Below are experts of layer 3 (counted from 0) of a mixture-of-experts language model. Rows are named router (the router's row for the expert), gate (a neuron's input weights, with its number), up (a neuron's input weights, with its number) and show model dimensions 192-255. Each number is 500 + 50 x the weight over its row's rms, rounded and kept within 0 to 999. Numbers have three digits each.
After each expert's rows: a language model's description of what the expert responds to. This comes from a sample of Wikipedia text that the model never trained on.

# expert 13
router:600502474477530538466544461507501528450486542494519629564460530513430516520546496519440527453512473536511530494558537475455471435468412512509509504510574472592475533512507547496540460536491482
gate0:495481476445436414558553531505529476445539529432508492488489515375569550557513502498444494585471544495530510502644434545491398564452573457455464390501548491508485435426529461555479454568492498
up0:496539514600589583477436490529516541480462517513453520486457520616489512505437507496623452391503477504479444519329539452600572475505430559521512643482458528489545506539471555511584530466519535
It responds to: Pipe characters dividing cells in Wikipedia tables, plus semicolon-tagged numbers in match listings, e.g. Honda | 90, ENG | Newcastle.

# expert 62
router:416432483481429472495569543605473543517529494421489581539458475455574423460399536482537468500491449536516554535420475528439493474577412395505582623547525457563512547434504477511504516478416633
gate0:478510515530478508531412524515520450473467419483511594519584508502439493521509531501407446503558508565476596555460449406524385459525488477492452502529498639515439545568521476554550552507453485
up0:455413476484581506545456526471623561476496505494481444435523330543521587502572464499439541457508460514482481440354554507453524594492474528494561516415437559471527505490533546473546532468470501
It responds to: Field words modifying a following noun, such as football, music, public, national, military, research, community.

# expert 18
router:534401609465558492572569505493595446534448447555536466505511533471437531489468491485421485501471463485450625501498551482439571490516471479479469455428488476529531499473482567560517452485479399
gate0:442519549486507499396472506508512534549415523537530513622446487470503474512624542353563486447446609515534552487552467493439442455505397539451489451541515482518568565492383537446508420526488434
up0:535476520492460560491558542491495464601425446452475586531441509433453477508486498449557489451480564483527543453651453521459540541463426571511518437512505402555557505468453506493496448481496468
It responds to: Three-letter country codes in sports tables (GBR, FRA, ESP) and accented name pieces like á, ová, Ramírez.

# expert 48
router:428509566418476433492483467551491547507614473413417523464464426527523484478418552479437551428523447502432507541462491484592486460555468538516531495453470457520476367469463477468441527455556526
gate0:575474504542452448525534583452474521505519492538481487540545424475511515492489497359560466600569495414453483480446425496478545454498578537532559632536539567547484404557547483527479493531493480
up0:598479520413557534510488534430557552449525419495430592495499560628510559555480483490514516512490405468580494529518467433521525586418440558430547502521529417406530483422543489491536512467414452
It responds to: Plural suffixes and plural nouns in running prose, such as -ists, -ers, -als, teams, forces, feelings, players.

# expert 56
router:398477538467499441471493562371549396516469553558545544458486517498514495544578406520529476533455450546495493480504475574468552553444507645525515406472514463496536429507499513536406485450521435
gate0:502418434494441531485426456449455508556523515542539479509422571388544563514381456486509507461466521560453499528586504452487531486531552501542555420647430509602542500452492593464424539478504479
up0:520479494434519563477387524507375478477487595473634540568519582550446486552418510521534517579461443490489462580490501443529498479413506583569517524477494487433481520492484399554545408550468543
It responds to: Inner pieces of foreign personal and place names in sports tables, often after G, P or Z, such as erg, urg, ron.

# expert 46
router:502460500516442526581492509509537547425491504501547545522479519515590538418490536541513519513500478472537485516488556391493475571433488565557443469551385565409522462537501431426514531484407585
gate0:538433469478544511477483498631486419553474451460456482415491503483353557449474545513534485502481493490585473496487385626523457421471493480505545561468490472639542398570558475517466539463493479
up0:508479467440441503467455444558532463575462440433469471523516475518451515476494502495501549471539507469540498513499489508559446464500523485541457482436519488570544354539511597509420422451453493
It responds to: Past-tense verbs and participles after was, were or a subject, such as released, used, built, founded, narrated, reburied.

# expert 21
router:403561517387569539400499496352539458555467457540486477542520540498490471479525566526472498617493444483579482512471502481541498515539425561429521493505554539609470498472467514530449524422496650
gate0:449511502491398480513476526587468482461535528601435436515533444426544504517435468502447484610467454494535509545515542579504433490534355540445534539515467629555482456409587486537519468416555483
up0:509465373544532541569546449484508605484403510503491501489492478528551541513476530450564541446526598502515493520449539472494502486494515453517521523521539491427426520612522487402471481571512523
It responds to: Short letter fragments inside unusual or foreign proper names and abbreviations, right after a capital, such as Pirot, Ingush, Bavarian, Avg.

# expert 43
router:621488569438515570425544420471583479486427522518583489462452591531457459545548579480460484433481518552420521465519474460494425484465429464539542519487511487560506507504547579477585421501498460
gate0:494472498531578508453526517482506543518498544574548489546529497515456504497480514550557481463524409500450510560596491471507435466503450531498455393497524504453596446519477510443458502442599467
up0:442450415549507428392470497580490516441426506501459462581451527453478476536576454486506446547525491531469590583513532606596442455470543487482509524495504489510485494510525448476507524534387536
It responds to: Closing parentheses and pipes ending table cells holding numbers or percentages, e.g. (10.51%), (0.76), (FRA), (6D).

# expert 0
router:398516504436394454539448495540495562481574587419477533526559435438599442529476437482448520494501443475533552495469451522468506408509463447495605447395529458514503503492479422457449484589538583
gate0:508615383539536453509403519528423542461486529494435486467576577470473437559519468592360532545487572526458458462555528529448598520453529499499590546494481429503462454474489440455569453460480529
up0:458504470481519525440458530449518514555511534605530503578514534526510446519569456574487558525478544511542583501539505505546474475544389527508518600493484538607435529534436514506447440526540520
It responds to: Nouns for roles, titles and kin after the, a or his, such as author, President, minister, son, king, crew.

# expert 41
router:635482513476509512465582491524527465406554476566514486604503496513396515553547459453446528441448507540538534493558567446389437491445526517517512549530502458555407502507488533512516465561473479
gate0:407444531468583498538475464431529512496538523417528465572464571515479539539424546415488532479528446554558543563489477489469558479421480516525491455558464456400441556384419554547508494527572438
up0:409394397488583529542466511466532529492477504459480555539498417597569527494468504404560538480533481467516559506573601470522608575433552532463428441617448491462491554471528459457485486524498474
It responds to: Pipe and semicolon separators between cells in tables and sports or results lists, as in "Nevada | Iowa", "LM; Chris Taylor".

# expert 35
router:524453434511555468501549499571556476458418504467432427501545451501522543523447424592527477465415482470484449533567562528483487499419644514472431584542508529490496451512491475517457464510545492
gate0:481492484479393490508498473504511576423429556525504523471454484482442502532469577548529533526525533464475536373555532534525489530472472592524481446467464475517521572441459537500489479501524489
up0:561437516477432486470473455461491569371466445477482552503503503422532500542491487516471567452459550495473554416570410443513397565466526547479508421446517541575525466484473535528536516603505531
It responds to: The conjunction "and", plus or, but, & and list commas, joining nouns or clauses, as in "graft and corruption", "climate and water".

# expert 15
router:612445453535546547574531493474472478448499413518475463578497467448436487443508473530508549526437487533586502515601575487498511502530550559539517478402458515505504515589522612499551548505489514
gate0:498534494438552585450580535492434493445498385556516489532501546522598532534470506470580456520390474515567513487484478448443512509600472556468388485463548449626489525491407531434497599677477483
up0:532500459556458424489352486569600473568535472451448504448544484427465451512547516531515510467482530472480460475552523487552487544437562484637546426469508570391479419500533481648505410443561457
It responds to: Pipe characters opening or separating table rows, plus list-item dashes and numbered labels, as in medal tables, squad lists and census rows.

# expert 20
router:514510459499499480494445544503506515515526508512404521525470500546522458493476432483499466490512578532529507506414496453557605529398516516481535483466474507556437592570519519485446520503575498
gate0:519492560454520531554579546632517450434506420512493521618473377501467478556544539435451453524545562475503598556505468553481481518515461473503456515451450454576502475378551471533441420580516566
up0:531478581497476482443450473475455590522603553475465417399468530534556501420468519574490544543514517538499402440471560546475498543563503529487500406575531513364486498567509538511506564503553417
It responds to: Inner syllables of rare words, taxonomic names and proper names, such as ing in lingual, ous, rew, ock, ling.

# expert 52
router:504434480512469529458455563516534566480529508414483561525523531525583467412505441446600515525550541467493578454464491485523546537408403592481574504487462494515523561559496499398520466461552517
gate0:558462429561471595475514553606481581532561550563446510512449418413480447542477474437477545472530515445545533545615410501521454522524532505511360532451433481451486414476588503561555505492593500
up0:628486498475519502544565464550537551475535483557456577486461480359443428550519452500521454480556462483518422520515355525515498595510496552537435571561397535448473535476573492481572456505643539
It responds to: Descriptive words after is, the or a naming status or category, such as listed, unknown, standard, named, Total, elected.

# expert 16
router:517566396396445485436495438504460507525458546507579496528440450465442558557563546535446543459517467442464514509518502586480456534593540491476492513508501458500559479449449427439528493622601463
gate0:437502579386533430528531407485482428518436382509586507524516503468401551510447508519542380493571459436534494487467419463543469512516499592475488547531490443493543424500485562501499533508543485
up0:553417499515457591550481466469459550528517561467403439495430449549526503521506554527511634487356470506501501514452552444502431552505542436557485482493534480459427593473483488524553498499556521
It responds to: Periods ending sentences, usually fused with the last word piece or a closing quote or bracket, such as ves., ".

# expert 49
router:532473486592505442459607449533588492500517488555480467444446456457424421483568496494523518512457516552558496445477495516313537398497414560461504505519508515570492502548531552491509451513474554
gate0:489535544496485510444492496471560515448482543431518437543493512510583532486560424504469513448485504469512496457486572421452546412458486566525509553445512469502571449518550560526521480416487565
up0:487465474608435509541421518513489423613511601516483526523448433501545488530459463563533575506449527454525481571508506498526468465494495546555518631492460502483503465465536503582457506516495457
It responds to: Capitalized words inside proper names of institutions and places, such as National in Los Alamos National Laboratory, Central, Royal, High School.

# expert 61
router:468506418456504445499564507491587492455420468543417474461421516556586454468502582450503509570427484645527433487407478495503553480536477483452458613519467473482389593518530431469459519500505584
gate0:494563474525545417448452474398455502503479521597514554489504580474472472538476470586465538576443438409591537424504506486465525487557429502374479552529523507537442502405449431526562578466483500
up0:530435547536500572514493494595575486526470476427518465517481396542494536467523472471476505522545454596366497611506541524573517459428549530602506494483477512515544514597609510438476438509499455
It responds to: Word-final suffix pieces completing words, such as -ing, -al, -ial, -able, -istic, as in Managing, Supplemental, developmental, Partial.

# expert 7
router:452569574599558576458494457473393477521498515479611499451451557434520492456534534530541493505507467562536415528522467489501483517523434446542440532618528488538536470471519443572596535531449449
gate0:469492521572514482583483403497543432502465445457448499452452507517509528493466578452502499542547563453506505513523530550320530486512404463542509482488524580547411587510477530562436438471545522
up0:603476475551465534544524498440527554499480488456464564397437492522505522571519522540500519497577480445481517472446497498441463436422418576542498434495468560575462523537501660527540510416510519
It responds to: First word-piece of capitalized names and titles, often people, albums, awards or places, such as Mag, Acc(omplishment), Ek(man), Fort.

# expert 33
router:453521521451465518550434439545390536435533534437528509570457547504562404466488460519545501586535541555521363468472498475543415555412528492482499489552493377525574551538502425511514500535476574
gate0:544454494527498552429474550475541512492518572486557519561436587489563447486504531485495437457500550456510378543425582502524512511475493452496486576490596500552480416457524326543454519468527443
up0:523517539571519531486452502547438547509439513534426497480535558510515492589472492471538481421589470454452519531445509497573519405434442472463533532471496505526505500484603468482396444496560402
It responds to: Particles like out, up, back, off after verbs (figure out, churn out, cut out), plus word-initial pieces such as upholding, outfall.

# expert 9
router:360543563488559500600427488502529513398430499548563509555417445497570530432525503497448527551504510527432523487499530395556439522503597488513524518426599456546533469523515522459587547418441518
gate0:405511473468564463571430475485395460425426485532437555525496529485604560491479493393415472481521514379544531435480540579431557495464485462472468512441540479372489563615398547516548493475441463
up0:484512460534477500461545435499453560550443479459582479387455495482487418421531575468557530585442477506445447583433446525593475570503453444547496446554484524569475397499566549429522510465558542
It responds to: Sports-report words for winning, scoring and statistics in season and game recaps, such as win, scored, touchdown run, record, tackles.

# expert 26
router:568453383566517488570458560512506553483441483527491445475534477491592559511487428606486485447355462412436460462584572443479474499400618467486493546538494448474562441512493507500486457489459461
gate0:530392506521508444487517516512564585524475524590426494476485536474482495535491481471488488551491501503483565465421414467537498417500437580499475475481514550571510552492494456549394598532501507
up0:515480458465458444441468461446564604503565511522429478498529500470483463472542526507480453516502492448458501466453392400515423456464467530527469522525542513499468514545585477538547585472437565
It responds to: Connectives joining phrases, mostly and and as (known as, as well as), also or, with, including, but.

# expert 6
router:593397497493442535436600399531445575517562417545464406554532514544464545627538561521509537502465505514476536473502523586451429508508496597568507518547491440574503572450502464414567464558499448
gate0:520546477437410413523541490472604454500520418602609514522559531494543509519468475490429517449483487534548500533510523539548537507580556486494540458541477606518452469451450468512503509453525531
up0:564488474562484509437505481423427530524494554503445658528578565500558443515516528570505414480506446596510544443500427440494497525565487478520461494486542511496462605521508431485417420466550500
It responds to: Colons ending a label in infobox-style dash lists and lists, as in College:, Tribe:, seasons:, include:, occasionally sentence periods.

# expert 44
router:469531553482461416428460443605415508533612454431411487538430459566510507369473448466500506416507485538482497524412485504535480572537480570462511491510459425551479387536496486464482527527530572
gate0:382499534483484509568523541475447602458506606526518481487477471536468559540536589466539419434553473521466479451461540495499508510471569486535484520589515563505564489540482469583500468543501550
up0:467442561500422533559435543477438540503631568433503537483580592505531480478545477465562532409573578550519511414466508507498472503557590503482488408587524595585527545528579545539496473551496520
It responds to: Suffix pieces closing abstract nouns (ation, ity, ings, ions) and common nouns like service, care, access, plus there/There.

# expert 40
router:410420536521428476514511456647451544504476511504507429474517379507527454563417449502554491381523554534552494503480544491424519411542478443488468489573556627459497570437485519512473449527503521
gate0:551630499500464565579456528474553504643520543490493575547481377450544527524461475493575474454595549536507480471504407521490350529490416512526396522508460390481405475505515512552522498452533424
up0:525482548451536501422494572405465596456496456523576580459533618537420507559517414534493444487555515427510560483531508367510588554502545478480508506462417495553527528411458479464445459627514492
It responds to: Possessive determiners and the after prepositions, before the possessed noun, such as his, their, its, mother's, 's.

# expert 45
router:556433497553479532473620426532485546477544453519519525520456553485454607524517580573475514425412480528494578517550556565501382503443440571531515532540489460552564533470506428432615451576510400
gate0:537494638510497629528531508532457453487509476507545430509509500459363539471491464439454495513527474580544480520474434480445534414605492500498520515487447567494549465479539451445494476515476495
up0:471569388414488388448482426490555499480499559484509509482527490511596513534460549550505531492515500443406472443555515534538487469456495520522484437528486413514417503467440522503469455475545489
It responds to: Dashes, colons, semicolons, pipes and table divider rows separating fields in credits, discographies, infoboxes and award tables, as in Length:, Nominated |.

# expert 34
router:408445480475360530396448490430524520455556498504505574482571480560503463544505463487515551465474460518447565517456397523486611449475493486471552481423501466538508527468438534494531458422501552
gate0:447483515458511491499483459503464522590471559492483558555435508410474544521466458476505538535575431636478485536460469418521458526551569514500435574456543481460537477578503481454478416512546537
up0:379495543516497488561569472467478455506492430500423543548472535480440468559480438582494372530542480594452477550439502440479518526484486528481578543580558589583436493514569426587460546468429489
It responds to: Proper nouns for countries, states, regions and taxa in infobox or stub descriptions, such as Peru, Western Australia, Animalia, butterfly.

# expert 23
router:448490492507507461468462506402391412570453493457462520584485598525586412445474502476673535577512481586514520525444474534534631598407425515530488496577545440571498619533520515504471506473518500
gate0:522443501520540477520565469388546442488597585473554483468477499479460524461555460578500538467532479513528397455471529425484540503457440456457546518589503477480618560582439528574502503480447531
up0:453594529447425566451444463587437569534513437532535515568516492395490572573484547484457503530543497567422552550505521524489495513525512483569495462466485506528448539452526478407564484438503511
It responds to: Word pieces inside scientific, chemical and mathematical terms, such as ethyl, rogen, ase, in oxidoreductase, dipeptide, gradients, asynchronous.